config = dict(
    n_experts=80,
    activation='swiglu',
    router_score='sigmoid',
    normalize_top_k=True,
    balance_loss=0.00287,
    lr_router=0.00145,
    norm_place='pre',
    norm_eps=1e-05,
    optimizer='cautious_adamw',
    weight_decay=0.051,
    grad_clip=0.5,
    decay_fraction=1.0,
    seq_len=1024,
    doc_mask=False,
    dataset='wikipedia_en',
)
Below are experts of layer 5 (counted from 0) of a mixture-of-experts language model. Rows are named router (the router's row for the expert), gate (a neuron's input weights, with its number), up (a neuron's input weights, with its number) and show model dimensions 200-239. Each number is 128 + 32 x the weight over its row's rms, rounded and kept within 0 to 255. Numbers have three digits each.
After each expert's rows: "comes after" lists some tokens at least twice as common just before its tokens as in all text. This comes from a sample of Wikipedia text that the model never trained on. Tokens count by the router's weight.

# expert 12
router:122083138120126129129076072147053086184137106100121139118120153198152131127056176126152155101137147107131061110161154116
gate0:148114062120138132091085120116128053138155114109194119127154131201116074088156139128093156152129114165105101065183136138
up0:138131131155119111212115121109131193170119073130151118107140126170118162114106109170192052120111129059117172144103143206
gate1:118095079101146066178079123142106100100106124130102087133080157162190136129142116146136161194118143104140107023165081117
up1:162160143093076093086162142138125166118097129147161103183091137098175136183106197178110095142152108146215142114113170131
gate2:099106103142143120124132139102094113135118162090129138138117150164076145129114128094174073132143171060044145151155146103
up2:067175088104154146173103129132171125164155139098154110134098160129102137106170147142115125097105186140167126117199159113
gate3:076127159107162159111102206139094139202133189084220153110091163120053127127042146145173117104074108096130169167178134059
up3:137162150071132115087187116148110162127159104172060168159168107075145053134141169093091143171142102140105120129102090109
gate4:129127148131149134110107072130175114095174091133097161148103099158181117154106113109135104132140167082116137137100099160
up4:141079137116111118133175237160165104141100095156080083120154097141162143133117153194100185118204114096128068085192163153
gate5:139115141148140111080117121160112149149127169101090153082115140159121137167096129097136123174091172110124125173111120125
up5:065130158124115097098152092127137094090074124192109136165120128180081113099142131192192170162144114087208085081085207111
gate6:152156152182141165064123143110090113146110121155116116123074099140134108148098152183167152144079151131098135083117144135
up6:081100158177143105111131071150057080099152127092118116060104133148149076096083142081140151159194183099200103146086128105
gate7:124135128126164085174115151115081153101128121152164139087129135181164099082061128108172105110083130083085096208138090163
up7:154104060164168126126117105107171092113125123136127088180170155125147101077124090164209081108149103157089131142088138095
comes after: "| ", "–", "0 ", "/ ", "0", "; "

# expert 73
router:115121205091156147140075092123110104155135097039126157153117147122216129183097170130138143126147138133152109178145115117
gate0:122092188106147087105085137104116110124121179116148057161098141049153089189125113167145130084112175110204070100105126114
up0:162137149123148102080150080140126120111126072113104144077136108156074189133124136163140104122095137133150112165174157167
gate1:086067089104082177133125083121130119104169148096117172130180134068068081132133091179088127102165148129107070137104104119
up1:113136143124099163138070104185130174123083082150107161156142087131077125085172136081131175122104181125147113096078130148
gate2:125090136154117099111063105102110121124087097130048189121107142099182161123156130114097153109089136152168133081127182103
up2:113085138096140110131155129194114203118093186088173142110162107118154172184138131157076161138067171165128207095168159106
gate3:076133127116142141133186162100121110084155067104127171127165129006152101117097121127157081072111139114124103126130170079
up3:143134149062136135136085150146095121160191122133125140128157127129132088092147142143174167109121148170165107105181157060
gate4:180127115081161137130113169140117116095110135127125157153106115112148095153132127082137121135142184126143110134164115084
up4:109102162144159082110125084133077165111100175104111103085143134113164171100149116106105168121135138099114157128116111137
gate5:164164155131144106137109095125134076150162125121169103156131174182148087134113217047189127110129114119191150228145132085
up5:138113134082124099200097167109134117092116074109080088128134134098183147138169170139127149148185100157148099153046120147
gate6:069163056105149148114129105151116110157090126132175085128132141075125078151127131083121136029151098112107166113061139149
up6:153135142156182141120147171105144116137122107131163179121113126160079180079119142144152105126094125126112101124210162095
gate7:103111141101138187144130121168102116118092068151153126161146100094149117192106103162096107118145108131101129151147177134
up7:147210151107154099092140109124099140152132170063172164090138108139059138086131074088106104156107091101116109049131080177
comes after: "| ", "the ", ".", "–", "-", ": "

# expert 19
router:114118133137200096108123123172091146159145112050194143119094188078207131180061152162140106123107121149147103117195133095
gate0:114120184102070164141137104135125141130114140086137134154138132102130136108100103133075072123138122124135123160214108178
up0:089075123105139132123102132102129124089179115112141110107160160094042118127092155110096149133158158208083173132167105092
gate1:090083120133103094138067153122120096132172151067086136123036173150116181131139168140200129121167105115131149109159115109
up1:089115106152199159166161158138156110129164140103093165079160160126101148109072165201187119084187179120112114129147121114
gate2:131141157104130162125156097079112170133127127184172118133072144148126098145081138135081113125088127118111121156162157104
up2:075123128159187119159116132171101184106107107090096085157128098110134155111135136110100102173089145083161134121089087091
gate3:149110120110151125142136098113189177156145111107133089137140125108197120117082102155117142163118074140119136164162156171
up3:132129123101064128130137145150130093172109093163103116124122130110108154131178138136141126147121201185109096098174135089
gate4:084144121129159149134105112090160085126108095132160107094114150094134162141116140107181153099142149154085151119102100101
up4:144136126145112118108168146109116128102144082131079121113103109156176139083145074161156122132076132082108062109149148118
gate5:147152118135127119096106066080129118155110056123108170140153111055146087086133037140124087131122085098164077124164173100
up5:140185153064085130156084147109139147171179086119129166132143158157130046116079151081123083125196048095132073154147112145
gate6:140143115118100166099057119095130113147144144162148121110180115101141182128136130115117079000142151104149138125161191099
up6:171138162152121122118157170142135173196109122123117132174131086120100138102121140131178148095134153135127165166108103142
gate7:181154138115133053115132153146042067143169136077169091160063093033123130112143141124141144129120108127155056171178117098
up7:183072117091143076169088175167101138124157148141111125135183171121121104143115158060120157070159198133130115153167166113
comes after: "the ", "of ", "(", "in ", "de ", "The "

# expert 53
router:113114133133155142157144084144114182195142136094158155117100158120136126141088140110187119081125124133089151208141145121
gate0:162158135056120133081101151154149080124189142114122084125118159139140119130136140127130084156123182050106127148156185086
up0:164150076134123116111136143116145086134193087138099080113143111141158112139152118099169088126136068144129097080211137160
gate1:095150081146145192130097129189077184148137117127165124051124091145144076121136108163082103098166131118108089045073175118
up1:093176128161146085130088146089124099142124178158139129097099180154116155158157190116126127104127082169115128084107091131
gate2:116152063062117148138159125128152140084151128150096154115159135088084144083083135156120087173158169178067118124163135127
up2:122109148119089132125132153089147120093115147149171125119126141117142120146154163125145096151137123098140136161132052176
gate3:158150101118218106100083142187079126080138106117094135066155145150112181152089152142099205112097115142180124135148130118
up3:133168203135119060123158105180092164120188207067104117124079145141132094188089148136118094144193202137130171083085116108
gate4:141125159133134102112109066095149089176104072124102148163183134164081096154149052110101143095194111060096129086149116082
up4:121205121094181116096159145113105129131132159158153047092148098133152110144152170095156122145134095115115141164158159103
gate5:114112122122126104134132116152126174125143167098120135153155207097132123133108148149108122160064167115107132199171089161
up5:087165136104161147106082130119105108111161100143155080115176124107148121134095125184128122085111089113146167102117133094
gate6:102161128122063144160188119081081166117118162205093099128123167143132093137156126100165147156163112153081119087108162147
up6:125082230180109140080157097093141120202090112119157125183118074163089096130150110085190179093082140126131120153075149135
gate7:101085075116133155098150099121120170147212109150033120193127131085169119121109194140151162147126165133162099157151117100
up7:089118125134126160081188073159138121088186137175117087151110099135170122083197197143123188108112139219192093139081185080
comes after: "the ", "in ", ", ", "of ", "a ", "("

# expert 4
router:116136092146114070154113094165124155127109109123169109127162180137183171088122121098118161172136110194081133133118152123
gate0:097050110202131056098134167114124113152092106124125135102225150161122109120073118085116156163131129160133081130089170097
up0:157160127147155151161088084126102137104208214147140051210087069120138066134110129082121197140177100121141107160071088141
gate1:121139139145183087170145100116098130070098149130134155111157203105085111128117135123098145141112096132081084097146155144
up1:099142093139150132102156103141101142128092120132123096110068129145069193146135170124141111097097116153126115158086100061
gate2:130144141135085158146142121105126127091134161178078089051156192160186095130104169127129128145022164136105161115145131121
up2:090182117169163175096131108088139208115158164068105127095152132136131094111140117120114089145095133100149148086155146124
gate3:128151078143164087133132160117116142122106174107098100137148148130147215176131199172137170140091110112126068127148092165
up3:192096109125073155120169145099152174135085130107131121142088137129184100120158132091172118119169097138156160071141154182
gate4:046140109062090119121151112089167152117231099131184171061115104156117107096146099064127108125083108089096132142067158129
up4:136090121122141149123070123136154123108083105058085111082152111178098112154110108151112162097142170177107179091100185142
gate5:079119153147109102161126128216146091112131072062116158160111184066175091147163147134078154159136073164091093127118175050
up5:070143147184090106148094099129139123142126121114179161065100143117161119203154097124139078095126169110125083123143182167
gate6:104074132118120123146081146130079184131054139151165122120123132108138124199161150146096115141081159192126098087169162136
up6:103154139139138142139118138163118107100144150130144140085161167122120133117132173193109071108111137111147132148176092173
gate7:151108160136109122097109178097145126108118096116144109071165120070119146176108132062119119088123169131116106108127167089
up7:091116091170066137148111096078171119095167156150096133122194116119136133077094096144123150154096134123107087160157142117
comes after: ".", "201", "200", "202", "199", "198"

# expert 28
router:117076118092086109155080094136099115162162087089146156131138149124139210094108085123157186160119136111185067149128141116
gate0:152106148144098156125068150145106086129145068158215190146167142129142173141145173102124132136121138136123107079140088106
up0:089162121109101067145183091147102163122102156113097090117111124142119129147080141151138145124159099145092134164130111134
gate1:159143138100178142101143077090127112132039052093092181175109115116123142119132112143107119122105088174190123112120080124
up1:087085111132116125115162118150121127118082163159159181118191104076158137154117117101145135068143118161062109163123213104
gate2:150118200136150126144133103129103068197143159112124091166127166144163089118155111146149175092140095122132118089123125121
up2:049128123061117106154110069093152139159092133114072068135121081148193198091145100151098157136121113051091079115159109186
gate3:175162130165132160143136166230121154173098175105133080160125234122132160087127138099141112174100092152138173131137114134
up3:149140128127178200113153091114140143155108142136106047117107102120152160079132150097114176152140134144153140125118095088
gate4:111070143113111104123058101114131092122159109131122111184167122136189095146170141125148183153174167113106107126114131104
up4:128142114136102101162159079081120120167132162063135174064122137132163068152114086163128186170149093149169102135197125114
gate5:067083157118106101130086059103158156087159180102191111143094149111121100098109110058071157128131130124127170156136064088
up5:082071134113101177172137120149180109130129099124201147117132123125103136134157110105091071104142113105081113102124094088
gate6:191118138143149126109106118136124145160098125111188112094139130165149136200161152105129148092156124142092126140102149141
up6:091162139087119143118083105129091098174121090148075097131161112179206156154171115152090171073151132114107102094127142127
gate7:109124138144156163129086100161126099121061131151158119191079152124149136169111113091121159140121115198151150126156036133
up7:142166109101053156156111129095122083131052094155161120145112084061123200095099123137063239159136141134089098166067133151
comes after: "| ", "|", "–", "United ", "South ", "Y"

# expert 25
router:099166150136148113148045098126146148146115131061103117161077219153108118062110112132109104135166099135192149182109102057
gate0:054163122125053127098127138171110107108099053197092132208073143172133093093041134123075164112124105130126167097121179069
up0:104126171106149125126107137107134116184076076106100131207071130134159076130101115054091139107120152187154169135123147141
gate1:158142144191135186131159127108138117190103131080080098074118100148131092141153042057112111138120113142093151158142119204
up1:152099103087083092100124127146172106133137063142116147166092090110145159111081111116107167117103161103166111162125118152
gate2:108126082136129136146140111182116154122195123123121104132139171157141102089045181160160130124192186146133114158139133097
up2:158142090095124086150098107164067165140128129143127129144140147107111151052152132108122163127119105113150112093134121094
gate3:134106134091120185168155153131134136193145096128182060071094076111163213104161117139114160115179165115120125166104130139
up3:154149169138182099196130132134157153067152180065156092093113144185115153129133167153117125174132144145100152070095146104
gate4:093175129076105112165131160121082076175139113150108102233095155154112205118117118174136110101135121084141170128070157132
up4:111131087133130164104127105142146078110108136115104123141148127150103165118089128137112110069067146150118101108129151139
gate5:173121148188144076166148114076118171139129169180114130096172155124171150075109156152152121144137104148141140119145131187
up5:098112104131125095144121125180141144106171199146068091110173157105201108117118139114098110133147174099175081107098145122
gate6:110139110161129206136132124145129111087133131118142127155126145150137107153180137182119146162121151106097110102125135095
up6:130098121173145081111176145072143119126104148180191111133176129169159122100112190147156137108162121146115095099130176115
gate7:159127058149105171085161126143121120138105155111147130155075142115127200120143096159092134125170108136107130100146130109
up7:103132116074090095113067095133124134126168148169187108221126109041126103101126116144195114128104112096123098153074164114
comes after: "\n", "|", ")", ".", "=", ";"

# expert 68
router:101090149123121119128125140162070128139143084121178152093082159139123166086109155148160167149206087089146066138130133121
gate0:147075111135148122074118104106131120070167141049158120128122110102140106166147106193184150135135185171181139114154145099
up0:143078102126191151100093082112158101094151116066114116106125095115172147110180089161124140182079135148122122062167106080
gate1:184117129138076103132126142151113071105151071125092119148160128097145070113110165108185147124170116122109128077166139130
up1:089129079173100123129135082122127133124079171083096097152081123178126140147153140132152073096122127158167158162105137115
gate2:135097104130117140131132148171162111138142137136157137108112103141156160074151112178164090143156110138158137180147178159
up2:154140104110109161151111061059144119113193159140106110144119113156071107165109106085136194117141103131078158150131154098
gate3:113140098132136109171124119137091084132091187147127133092127050113089194047123123118162143148140166091159114188081146166
up3:087145093157131069115168211160163068139137099125113156180105089129133157094156132116172124104183135145116109184116165152
gate4:064150130129071096130139183145092089103123062128107166139135125129150125099129153141126138163156112135134151034143163127
up4:134128165138133090119082171110121126107168117144071119116097100186152173157159154131087139144114152102102124111181163130
gate5:105094093135126134081154143170074137131120119175103125110092138110115118115105086106089132124178107114160146115079155150
up5:140146097132071144104161143157151176196154107117156109119131097166213138103188128102132080115131099151182121137069083164
gate6:092135113129106117111134096165113150125074105132118056148203119104134109152120145141144107103169105190141116137142118100
up6:192164148184108098126051097136117127175143156104102167125107134155100111164059184076104144124112101128074093178161121063
gate7:174081150106136092124139099088126105152100171149150116113190178142136117148143162176189111127162179145150120137099155153
up7:133087176131117137134137102118139154105083126112159114154132143082142111186178138090115152124162147144117169153165139133
comes after: "\n", "\n\n", "==", "1 ", ") ", "==="